Weights of a small mixture-of-experts language model, trained from scratch on English Wikipedia: 582M tokens.
Below are experts of layer 5 (counted from 0) of a mixture-of-experts language model. Rows are named router (the router's row for the expert) and show model dimensions 128-255. Each number is 128 + 24 x the weight over its row's rms, rounded and kept within 0 to 255. Numbers have three digits each.
After each expert's rows: "mostly gets" lists some tokens that are sent to it at least half of the time. This comes from a sample of Wikipedia text that the model never trained on.

# expert 44
router:125100135140125117128136150136092117118132124118107163145145186106125099175137140110108147148126113114158149133154101162098135151141144099095144168131112104135130084133137128157119114110156147159156131127138143090117139125144115152130104121144140140101079125102126174100153099108144136149130110114136139106091130124113136142131060141112177115132143147128149145105056168118098135096135
mostly gets: "A", ".", ")."

# expert 5
router:116128130167116120107089119102134161110131100124117124081111121121134152135112117103114126157129091116144153197185130143120133122104135128142113099132156099151136085100100172129124125100144126142134138146129139114056111077134123138121096126082142133093140114142139118111131110136173110094150079115142155140148108148120126128119112081115136147127114110148133171107108153124123149135136
mostly gets: "z", "y", " Y", "iz", "my", "za"

# expert 64
router:140147111153128085138120124077127131112145096120148127151081121095118102107151121114157109159144069102151134180115134147115126164140095134134114126091146104124140095081163168128143099126157137136122109125179190142087113143144133150074066165102120143090165146155149166104142099159142110137159161141111135110098105098141116134133131130178140159143148123119124120115130130108117086113133
mostly gets: "),", "ir", ",", ")"

# expert 50
router:138151129121126093102104131127136098133152123113168132131118128157165122160116127102153101126098113114188097130108121137145142135127066159129105116110177120157149113131182117133151122119161140130144137143160169130107097090118130141104122123097115113091163123148170123088137097144145068115152146161147114127090078121155139098156136137086123135132148159154133167133133114129110111149104
mostly gets: " =", "==", "==="

# expert 72
router:145127110159106114159066127097157105118109082132132135153083111116177160196111197168120139135139121159165168156134166195142094120129121094128139151099119142099139106101122148142115112112096124104131105141146128113118154106121093194127096083130129104118191134127141164124162140098126152147145122147136105120107114147138131133109114105131103138133140172145126142129154131177118119102124
mostly gets: "ci", " Bu", " Cor", " cl", "par", "ju"

# expert 26
router:099157099128143085136127135107119113093110092130129126169109079132145114141097196168171143134113130120143160126107138152119114176149139115137138132152166094144165126131161129136135153101138154169153138108096113132127104121131116160157140067112133120152152138147118153123176074120142119141141164116184134108123129124120154074144116111118142135153149121161155133142128153109136138131115
mostly gets: "ated", "ized", " released", "ed", "ted", " built"

# expert 61
router:166170112100153080137108128149135086108132113145146149153123096140169102133141070159139130136126118146156169143158122132137121137148102130122140120084145119105148141100121112107094104098125146114140080111130137118094105115174114153094125138120096106137148157146127158108122094182158145157142098147138096119129135126151110131128085155158099140158120169139193164120125148140153146131104
mostly gets: " American", " his", " National", "ical", "ular", " public"

# expert 24
router:163152091170166108145108161129121091116126089150113145086119109128151146140079110168132143135109135115170119177130136167100130125101162155148145142104135121176107076103130142120150132132153170166103134139125118092139119070146155134119123087116136115119159158162171158142114122148124117109137148153145133133099100150157138129113095107129092136149137137143147146149156117121144115112117
mostly gets: " U", " Mar", " Ba", " Du", " Sa", " Ka"

# expert 9
router:152117100099114137161095141135149115090135126112140131118140128086126091156119100142148098125112097133113172138117172127112096130162115146155180143135116077111137079094141137122138110112156124144107120118131143122145136126121116170065113106075125121145172123144153162149120141101119142147103105144141138146134103119155139144089114085159142138127159104149141150093117145090102143126127
mostly gets: "ne", "ar", ")"

# expert 16
router:164139113157139124185099112059103124109153128122119114123111130112126154140098156109122122116105068094160126132146123164119167184109105113110145128142105099172152117127138131121143105117154146180133114113129092107109145124144150125119104118069152150098183116127161188133134119126153152122117129147114118122088137142172145129114111096108160131168140128135120130137091131159100142109122
mostly gets: " A", "co", "ti", " Ma", " ca", " ma"

# expert 17
router:163138086147149136094118161136144100114180086106124161143080131129139148126126155128125157141138125122137121134130108168097118092106132142149106124117162074119141122142143187156128143066151110152164113114169127143135105142131121132107116145098115119125120084158131176110111126171157115149151105149136091124118104111180145169100108123146105121165156113125140124126150108110104136150125
mostly gets: "ch", " He", " he", " she", " She", "gh"

# expert 25
router:145130112144119059159112125090150122110156102086118134119055097107107149134115144162089116187132139095165110138134091126128121097144127157160114156097153142155121070105130129118114101133136166143161130147120149110135149118164095127109112097130089152169143121118142127117137087131152148112109119118155143129097124100130133120118148107130137129137115131177142152122147113099117137122144
mostly gets: "vo", " Lo", " (19", " Mo", " 19", " lo"

# expert 73
router:100164106069140113082133160121117119098153101123128130110101087124160138162099136126129119154141122127150163099148145141141112141134112124128135163143121105161156132115152120165117133175156159126148115132103146143140117129117094122106136127096136115137142123185152131121142109099129108167147089145155084118134095174119164121202117126125154158123149132118124150111119137126086146123166
mostly gets: "R", "M", "H", "D", "L", "W"

# expert 43
router:157182134140111099119117143142061120100119113102146150129087112150155134106109167121162153168125121115171107135152066139117110163104147133125145128109095113130092115101145145116099104133155122163146126117150149135096121129114083171098102130139112138128105133126161150072140116099157159159115100113152136156096094166093172126117096103142117122180161092165138163109124138118126135125145
mostly gets: "==", " ==", "====", "==="

# expert 66
router:087175099158163104138098141111147116132143133097167153094161119119164106140107103138154149129098133121129119110110141176105108147139111093107123159116090106151149140140170099118132068153165151127107112102144103114156119117105161148075090128114142160130117126119148137099123116116146099169125118121137151158116099136145163121177124107135115180109131119164158157114150133099126143076114
mostly gets: ":", "=", "→", "@", " –"

# expert 49
router:109138092120134136093096155108149122108170104103141135132122121117113171113126131123151131135106108095130089118086130171078148105121122146149140127137165124167144155120152110151106135123128132127139135109130123153135126131139115174114112124115130165149197106181127146143128128156150141135136159097123101151129091166115132124152130101093093167070137112133149135143134134132102154081155
mostly gets: "w", "ow", "g", "ag", " count", " just"

# expert 69
router:113129103131150121051126135109127136103135101141124135104126152124148148114122174147129120157134147121100155102114095126115110136109155164133116111128121107143157092115126152141123102098163104161058141128121108096124119149145148124103120109123108137151157126141170160106165089170147107128178151094132112121076119110129166120163109095116156103125134124115156163107105187120098157114118
mostly gets: "|---|---|", ").", "."

# expert 12
router:109178114132111137130133144088098126113134118146131154135107152127122130091142155128167097130146129131121112141121142133137094112160088142129154143130122157107101143114147147111143118111124157142105148081138168121127160115162158130125108127076104136150168164143145146140129119113125133180158128151157114164106163147147147124119069127098068133138109156156196136139117164131087200140116
mostly gets: " by", " of", " for", " with", " against", " among"

# expert 7
router:133177085086162086099096150128102103079147117170099105117115112094183075157112129120132099162117085118127164122152124117098116135187152124149160105094138147138135130109194135157172144098135130149135148129145125144105128126124098163122087088123095100138124091139121126130138132142156147189103118147114124128102157144137163109176090115085165168121116098131122148115121148115064152115123
mostly gets: "equ", "ven", "log", "ud", "ard", "ent"

# expert 3
router:098121110153130116139077102120095122113129117136120124106107128109167102148104120150147133153116129091123142154121148130111137100193125098153134121113176124109132106126153094116135116173154163129145118132145126117109081105143139154111113091088110104127149099156171160057135137087123156122178126158115095150075092150136153097141117096136114160155130131119152169098123125103116110124129
mostly gets: " part", " War", " war", "ity", " World", " city"

# expert 21
router:105152140128145130129086145123113100125121123095171118107105137159165144143093126187147104123097108108128149161119104151088116173093123143146159148081108122114161106106122162172093134121114139113157098093124106113126095111119104157126132118071141153116123107117114110103117127136160138102168135117099119121112153129161150136114102140117162128133159097178145159101154128119072126107114
mostly gets: "el", "od", "ck", " po", "vel", " El"

# expert 76
router:103152097168116103130115151099131111121171110101131115093115125143160160171122151142144138136115122107159145152121090120104115149130143123155146138097178116131083165092179133143083082113153134162132113135118168149157118135176124127117093095097153101116142122116110156091113130160128123126170127142138121177106111159119167131143070091162136137116114140144126154109130102145076102137149
mostly gets: " d", " I", " M", " D", " De", " R"

# expert 8
router:136170091135124146147105141119103082069118116099196127130099102117155165127087122146107150119148125114156157131116112134115132150208126103166125139116119125126103122133154130164106163134140151160129139148156132126090114145133138122098068141125092138128136139175122158095174096099140122144109076124165088164132123114102136097203100116140112141140108156128098123139122142104133143065153
mostly gets: "vi", " se", "duc", "ri", " Di", " di"

# expert 55
router:108121101107151136176106118122120095110120076130190167138118143124109148144106146132141166128093146142111132156115121151124117144136136157152122123137112134150131096127125098145130107124106099148146120130123109147126129163169100161104095117108107159115164126102141148101151110154150147175119142106159122114101108133153183147105081132141140116125159123129084137117093114112156131127128
mostly gets: "or", "ctor", "ster", "ator", " member", " University"

# expert 39
router:135154095149119120098122125134115119099176108082147110117101147161147098134078113113129163170129097097122139120133107108095158128133142149110084121138150103135129143136108137127156122130127137124114145139160129106160121161124087114084126086139113115144195156137193135106141093074168108157146140119111108135132138145100146127158095110159156124130092126107123128122156182100066154138106
mostly gets: " end", " back", " start", " return", " take", " open"

# expert 0
router:139132084150122049100113150109114131132155116109160162140126112102145135141119109164137116146123138125173120136127086143120097146170109138116145152121086103126130122128124189091105152137155128120125125158154129135143090138121111149135116079110138148148207119137131154124160077128159149148120166132101127108119103173166142141142096088150170127141074143142132130143138134109108158104149
mostly gets: " at", " in", " from", " In", " during", " through"

# expert 51
router:116150125186141102148114140137118101124112103123163155127126178126147128131141114135177119132063161095127149106129119111093093130152092106133119123084135102142167112106141169105170112138141183136137140137202179151126171060125138133104089107083143105162099120155131120121128099115148184121155119136128119140139133139111146086139109111148107137154148139142147124133116156134121107168115
mostly gets: "li", "ter", "mon", "in", "ad", "lin"

# expert 10
router:144148146130123146124116142104117125090152087148119120081069141153154133164071126152128128182126149102140144078089106148102124124144141171116099120115172126131114146110200148177116119128162147161110101142143165105128158122189157129081121105125115089083103123132129117120098126113111114125142136133129141130110095136126146115129121068121136128126097126120113158157108125115085143119129
mostly gets: " Jo", " Be", " Li", " Al", " no", " And"

# expert 15
router:110150128165191127117133123106109123114112070123107168130119175116149117160138135158129100148095103131192131123150126134138137179137113130163168103111158113116159123102161114112143146111169132091106105121150094127135118131126100148145100139093130133114132112130157130135179092094132141151118118141088104133144112126159139118105077099154129192179117112122178165120121096100101113134128
mostly gets: "Personal", "Species", " known", " Born", " List", "General"

# expert 47
router:139154103173120121127139102086160111123110100134103107143133167138118135131157180150170131159118099083141122112102115123102105105163127132110152140096152093133133115108133134162135114129142133181133142172168126096091157105141142133099098070137132101203143086164172118084153110127101112128150133141142079140075112151183145136138129137151145147097131155154166140112120138112125095148134
mostly gets: "ec", " not", "ur", "er", "u", "р"

# expert 42
router:125154136108132127116120122087110124126104106111142107101134089163189109147105137109170110138088126119136174133161162131089157170155150144114183135107130090139129150124145129118136116083126148162106118136138163089102130114109115152111130104127080144129157095104120122169134133141129144124114105125116081166111100139138157100133125094120129167150127109166133115117108120125116128119109
mostly gets: "tic", "ic", "ge", "ric", "cul", "al"

# expert 32
router:110152109126153087085118084126099127125163124088111194125136187126156152171102149092184162114113128143190133130167153125096119141150124137124109127130123124194106138127142143143149124114156168141131125143164128107106159145169140125093127089119134150165138106174098136141135098142142091123155094141147119140104103150156143134163094126140120122186111097136115128102133114108134068140132
mostly gets: " S", "S", " N", " co", "T", "N"

# expert 14
router:110122134153119095132084158117153123115172133150120098098106103100139140122091164098179128122126125097130117121140078128119102156095129146148087124116158108149156122139142138187135135148116134126143128094125136126150154093095102125088066092116151148112094114154123141107123108132140100147126113155128122134120100108098158117126098123130123128140126128188156161150115162110078130109130
mostly gets: "ig", "am", "ick", "gg", "light", "is"

# expert 70
router:115187086135153112132125109096136095087138117094164150104130133138174131158123154139146118146126133133119151187108133136124145105145090101101144046101157129177162160123115130129126094104146130157103114170147138117107139125144165194124115061107131116135161151124136143134116105132104130148126138154150104142105102117135149133142130104167105097138119131184176133116129107118090163119140
mostly gets: " —", " 0", " ", " Total"

# expert 27
router:116139101172144118110092162130133109111160087136114121106118185089120135178122116133136138156130095111154154123144105166070120112135131109142151147114172104123202123138150154137172124121148150159122118142131093120123113159105123180106140100108132105133128093129166144105150118133158118106136096141125110125126114188137150143169126113190153129169117107144151192111129123105146145087079
mostly gets: " United", " States", " North", " South", " Australia", " East"

# expert 28
router:168124112118137109147141133099153107088108164142144153075107118153154086115112121140131132172126090115175131159160119168152108127156089143111108111118190091147133123100112136125065139097149141152117103123131113149102145140147156192136130095131117131138150104137141141059155127106124111115149092146091114133129141155155118087146126097103070140131138115146151116154136128131091199124128
mostly gets: "i", "mb", " fa", "ab", "ang", "ib"

# expert 22
router:171157128131141158118128166132106141094133113094132121119147125139148127120153126120136093154068169108152107183147098141105108146107137126133127155096129086150135112118143140134118137116146173202117093177148132152092088102140160159123110084086115189135140163131139122069145106110166078140111125123114151102136139130164182127142107104109123114173144104137118133118119153105085147131140
mostly gets: "il", " Air", " water", "ger", "man", " home"

# expert 63
router:151113109131131146140074150111110118106112108093119131127154160130161141162096125150166132172123102089100117154126133119085078140115082114146113099120162088146135110114190114127098145107176159122137144116105165149120112120140137156109110134075092126098129106104130141119135112099164115117134144139146157147106127141120140146151124125108177113153093132161150138127104165126163124127150
mostly gets: "'", " government", "’", " League", " Association", " Center"

# expert 4
router:119120135174154132123141136133138137103163138118143114114126095143148128148095118141150118180118106112118170126129098144127102140143123141137127154141141098150111092118110137115097123139137150118113109177173118112125148109117107167108075156122198100141142119134126137072165115149142127153153136079149149147136112111161159102139146116117147114146171130134116146079139138104119123159104
mostly gets: ");", ";", "\n", " =="